From a checkpoint of a small mixture-of-experts model trained on Wikipedia.
Size: width 256, vocabulary 32768.
Experts: 320 tanh GELU neurons an expert, a sigmoid router.
Training: a variant of Adam for the experts, 239M tokens.
Below are experts of layer 4 (counted from 0) of a mixture-of-experts language model. Rows are named router (the router's row for the expert) and show model dimensions 0-127. Each number is 128 + 24 x the weight over its row's rms, rounded and kept within 0 to 255. Numbers have three digits each.
After each expert's rows: a language model's description of what the expert responds to. This comes from a sample of Wikipedia text that the model never trained on.

# expert 11
router:141142146094093119109139135155139123144146098119171133126121139150132106116127140144104107149150120136119087104109146118131162099138141100146158122085139098098114094162125101085133134142138131098110168119125133128136106154089111164123126142138112153100170071108144155162143159094080123110100119138093173138153094146093143132119101142132163114147132139170142125069112157128144088088130
What it handles: Final pieces of split words and foreign names, such as out-reach, Schles-wig, Isu-zu, Ding-ane, un-inhabited.

# expert 3
router:143105128136147135170178122136116142116142105103137145128131120180122150148124154185107119142145123140106091112135169130122160133116157147143146113094105108114116113150147105160140137111093100102126135172127134092132159140106133133111120123124108156100169079114136141149181103082095141131163077155091150143157107140138144122088109124184122100135175147159166127099121137117123105111105
What it handles: Line breaks, semicolons and cell separators ending an infobox entry, list item or table row, just before the next dash or heading.

# expert 6
router:089084115162130142134170129112122157107109121129157126125127131165121118125107146136130100137157129134114126083139151114124175135110176101135133114109118102078122107137173107117125148122127095088135123134101171089130128116140153123135111160121087151102143108122100099167164136101113120125138081159065152150158099159147121121137109094162148090122156146151132119101111141117119121123089
What it handles: Institution and category words like Center, University, Award, Women, Men, often at a line or cell start, plus mid-word pieces.

# expert 5
router:127099138127118123148165139151135154114130095120169141130117135167120125132112152157102088156163124135099087095150169103113181128118151137143147120085121113102121103164135103129146108115126109090105136143121146105117118140118149134132113151139084154115158082119119123152166117094108124107110094167071165152168106136120139144129118121170144117121161155174137110100110119107151121101095
What it handles: Object pronouns and to after verbs (calling it, considers X to be), plus opening pieces of capitalised names like Bal, Car, De.

# expert 8
router:125099141131116114146167133149130151120134100118164147135115132167123127132105152159102090154163122138100087092149169103112181123118153133143151113085124113101118104164135101130148111119127100092103136142128146104114121140113146134124115155141083148117154082118121119153165121095107123106111092162072166152166105137120139141128118125170151111117159152172138110100111118106158120104096
What it handles: Connective words like and, is, that, plus breaks after section headings and infobox titles, e.g. Place of birth.

# expert 4
router:132102163137132124125176132156157150111102099127140126139081117143125119116103148162085090150155148139110115097146163088096172145124138128147137104094124121108134105171127093146143114127107091091095136142135151118128122143146124106117119138154098150138138089156122087150184101099117132110116101137102148119170097124157141132114124123166113107119166127163101112102114110109159103102088
What it handles: Dash bullets at the start of a line opening list entries, e.g. in bibliographies, infobox fields, species lists and see-also lists.

# expert 10
router:129099137133114116148163139149134152117133096119164142133116135168121130131105151155103093153165124136098090093153164103112180124117154132144153122085118113099119102163132100131154110116128111088108132143122144103115123141117149137127116156139082149117152082117117121154165119094108116111113094164073164152171109140121140138131117128169150115118159156172135105100111121110152115101095
What it handles: Articles a and the opening clauses, the modal can in general statements (can lead to), and year digits in tables.

# expert 0
router:105101109144157131145171107104121160129126144147127126139156130168130118159103157169124100155153113127088101113137165098104181113121120150121138145104151103128139092131122082157142130121116102087097148164120161133109153104142135120137107140132091121114126097122099133159156089108101133099135077158106165168123105168140156127121116117161147135119132129164140102116102096136157134131098
What it handles: Prepositions such as at, to, on, against, under, opening a place, venue, time or opponent phrase, e.g. located at, win at.

# expert 7
router:126100145128116116144165140150129154118128094118170141133113134170123115129108148154103089156162119140098090092149170102112182128119151137138149111089129113099117104164126100131156114117128106090103137148127148105117131146112152133127117155142084151115153083122116123151166121101104119108112092167072167151168108142122144143131115124168148118122163169172131112104110120109153117098099
What it handles: The word out in census phrasing like households, out of which, and percent signs and numbers in demographic tables.

# expert 2
router:128098138130113115146166135149132147121125096123171141135116142169125122130112151158101089154164118138098086094150171103110181126118153138142151113089124116100118104165133103134148112120129102092107139146127143103119129140113151132126115153139083151113158084116115121152165118097107123106109091165071165150167106141121139142131119126168152115117157161171135108098111124110153117103095
What it handles: Articles like the and an, year prefixes like 201 and 197, and name pieces or possessives in narrative plot summaries.

# expert 1
router:124098139129114115148165137146133149121131093126167151130112139167123113132106149156103088153164120136098085091150169102109181121117152136140151117085123112097116105163132103130155112120128106092102137141126147103116121141113148134128113154142084148116157084120117118151164118095104129105111096163071164153169105137120139140128120124168145112120158159171137109100111121105150119104096
What it handles: Table cell separators, commas, and word-piece continuations inside foreign or uncommon names, plus month and country names like December, Japan.

# expert 9
router:080088124146113115169172139139143173129125123122128121125105132171123131126136135133099085137164091139087100105179166101110181143142137145137166115082101140114102107183121115146140122114131128133130120125114115110096107145130156126151095147138082151139150112135120107128155113117137126103132117140060143151184132125121114150138101120146153116106129175163113077119122096101133120139084
What it handles: Pronoun subjects, negation and modals in reported or argued clauses, such as not, could, would, she's, they, but.